config.yaml
n_layer: 13
d_model: 448
n_experts: 32
d_expert: 224
activation: "swiglu"
normalize_top_k: true
routed_scale: 1.0
init_std_router: 0.0284
lr_router: 0.000707
lr: 0.00241
train_tokens: 1209000000
dataset: "wikipedia_en"
Below are experts of layer 3 (counted from 0) of a mixture-of-experts language model. Rows are named router (the router's row for the expert), gate (a neuron's input weights, with its number), up (a neuron's input weights, with its number), down (a neuron's output weights, with its number) and show model dimensions 32-63. Each number is 128 + 32 x the weight over its row's rms, rounded and kept within 0 to 255.
After each expert's rows: "mostly gets" lists some tokens that are sent to it at least half of the time. This comes from a sample of Wikipedia text that the model never trained on.

# expert 9
router [ 97 132 148 157 113 103 134 146 110 168 113 144 133 114 135  98 126 168 192 121 163 126  73 160 142 143 108 159  89 139 124  75]
gate0 [129 131  68 109 139 146 154 162 138 124 140 179 145 116 133  92 101 139 133  88 133 136 186 149  82 114 118 165 152  72 148  87]
up0 [126 127 174 128 170 161 140 106  86 154 125  99 109 127 141 128 164  88 157 112 168 115  97 120 159 144 173  89 123 135  98 172]
down0 [ 64 110 107 165  89 136 128 122 119  82 123 148 130  80 159  82 114 170  73 130 137 112 139  77  93 177 121  80  90 109 153 149]
mostly gets: " became", " would", " been", " be", " were", " become"

# expert 30
router [ 81 190 174 155  88 109 117 106 118 103 104 113 118 136 137 168 168  95 104  93 146  86 107 104 146 133 189 120 132 177 121 151]
gate0 [160 146 169 155  90  76 130 104 102  88  82 109 134 156 132  70  92  82 132 142 145  96 149  91 165 129  76 138 147 169 194  84]
up0 [107 144 200 101 143 107 150  92 127 176 118  80 152 108  92 109 118 148 121 158 122  96 140 152 133 103  90 116 126 136 104 152]
down0 [200 118 113 131 122 157 164 183 191 116 149 104  92 144 128 153 164 127 156 104 149 141 124 138 165 107 158  81 128 114 126 153]
mostly gets: ".3", " several", "\\", ".4", ".7", ".5"

# expert 20
router [119 163 148 135 146 145 140  97 109 178 153 146  92 111 168 184 138  68  96 162 158  84 145 149 170  90 127  79  96 175  72 102]
gate0 [126 112 123 137 167  69 149 174 163 148  95  51 151 102 113 140 113  87 144  70 176  66  94  96 140 122 100 144 206 192 136 156]
up0 [135  82 151 150 138 112 157  92 129 106  83 133 131 122 109  98 105 104 119 127 157  27  71 126 160 137  86 153 114 157 217  95]
down0 [127 147 114 157 147 162  95 122 143 150 181 143 169 112  76 165 142 149 135 114  96  58 116 189 106 176 142 157 165  91 143 113]
mostly gets: " while", " than", " After", "–19", " :", " if"

# expert 6
router [145 165 123 151 108 111 103 143 110 173  44 159 126  68 154 143 155 185 138 130 176 181 188 114 100 115 169  73 126 109  73  66]
gate0 [142 161 150 115 146  68 103  26 118 143 127 186 169 103 106  72 133 117 131 121 112 118 124 121 145 140 144 152 131 111 169 156]
up0 [ 99 124 130 250  47 102 163  96 102  99 193  88 135 133 139 125  99  99 197 143 123  82 119  92 171 137  93 171  72 170 158 160]
down0 [ 73 105 109 176 163 133 120 129 178  99 179 160 140 120 116  37 101 185 112 104  99 136 139 148 152 122 138 101 153 143 110 195]
mostly gets: " he", " they", " she", " —;", " He", " They"

# expert 19
router [114 102 106 132 133 140 134 131 173 119  80 134 116  86 111 102 158 120 116 126 112 110 148 113 163 132 159 111 124 111 139 121]
gate0 [135 156 108 123 153 114 164 134 100 107 138  71 163 127 101 105 137 130 140 133 131  99 131 135 155 124 119 190  82 129  65 102]
up0 [151 122 106  89  53 120 130 143 152 162 117 149 163 119 157 114 105 153 123 149  91 133 130 126 138 140 127  97 135 110 165 133]
down0 [173 124 141  87 102 127 152 132 115 125  81  85 122  58 112 103 200  74 114 134 140 131 119 131  78  80  59 158 154  76 190 121]
mostly gets: "ō", "š", "ud", "ić", "ij"

# expert 1
router [123 116 187 149 170 128 116 144 144 131 114 163 184  97 103 107 155 131 139 130 145  92 157 113 128 157 127 133  95 139 116 116]
gate0 [140 128 137 155  79 108 134 174 115 165 119 138 127 157 157 161 117 186 122 105 116 103 145  58 155 133 113 184 135 114 161  70]
up0 [117 115 101 131 153 180 131 160  98 193 124 148 108 163 100 147 132 114 178 193 191 123 107 137 139 181 132  72 113 131 157 106]
down0 [ 68 148 152 137 142 132 164 106 131 121 147 122 119 147 105 168 149 152 126  52 124  93 151  92 102 100 119  89 152 136 162 105]
mostly gets: " John", " William", " Robert", " George", " Paul", " Thomas"

# expert 16
router [140 171 165 140 149 144 127 133 178  97 149 172 106 108 164 120 152 102  72  75  95 136 100  84 134 157 117 128 136 129  90 125]
gate0 [154 140 178 127 149 139 119  94 124 128 202 140 153  97 104 107 157 112 163 124 116  93 135 136  98 165  76 142 190 119 189 152]
up0 [125  91  88 100 126 115 101 164 153 164 152 141 103 135 158 126  71 114 150 137 151 110 142 106 143 150 105 126  79 146  95 115]
down0 [129 127 127  71  95 130 109 182 133 101 158 163 125 197 127 121 136 157  92  78 127 150 156 166 116 100 116  98 151 110  67 154]
mostly gets: " and", " or", " de", " &", "j", " et"

# expert 31
router [ 78  87 151  93 131 141 126 157 107 109 117  96  99  66 110 125 155 100  89 162 105 141 184  90 120 142 168 157  85  98 158 117]
gate0 [120 156  93 106 135  61 127 159 154 178 114 122 128 127 139 202 115 103 121 144 121 155 169 142 123 132 111 145 131 118  93 128]
up0 [ 64 131 115 129  81 107 135 110  94 190 108 105 133 139 148 174 111  63  76 233 113 120 140 105 123  88 115 169 168 148 124 118]
down0 [ 74 160 159 103 122  82 106  83  88 169 108 129  98 144 111 111 103 115 125 152 110 150 129  66 137 151 174 104 149 112  99 226]
mostly gets: " University", " House", " Park", " School", " album", " book"

# expert 12
router [110 125 139 143 125 143 134  94 126 139 145  73  98 158 131 135 149 116 156 141 179 129 154 135 110 168 135 140 200 132 103 144]
gate0 [ 64 126 150 112 128 110 149  93 176 141 122 131 161 113  97 106 105  73 106 105 119 143 125 138 119 111 123 104 163 129 126 120]
up0 [ 72 133 133 100 143 136 112 107 114 125 139 125 121 115  94 195  94 118  77 137 117 190 158  88 166  81  79 137 180 130 142 132]
down0 [137 129 160 128 161 160 173 141 130 125  83 177 170  64 121  83  90 137 115  67 182 133 112 124 136 127  69 153  73 112  97  65]
mostly gets: "==See", " Born:", " %", ".\"", "\".", " Succeeded"

# expert 29
router [131 101  94 133 139 126 113 107 148 159 112 116  93 196 170 130 110 120 137 102  85 155 167 119 157 128 140 116 192 109  99 144]
gate0 [168 120  91 114 146 168  91 152 115 214 134 157 103  99 117 164 162 200 158 118 121  99 101 120 169 145 125 126 106 120  95 102]
up0 [ 96 173 163 160 138 134 181 102 119  87  85 150 187 120 132 153 149  68 119 130 143 158 149 154 145 167 136 137  76 163 146 157]
down0 [ 79 140 127 183 146  91 135  68 103 151 172 131 165 102 161  96 108 120 155  79  89 119 115 198 116  91  99 114 145 129 153 110]
mostly gets: " El", " Mal", " Ch", " Ab", " T", " M"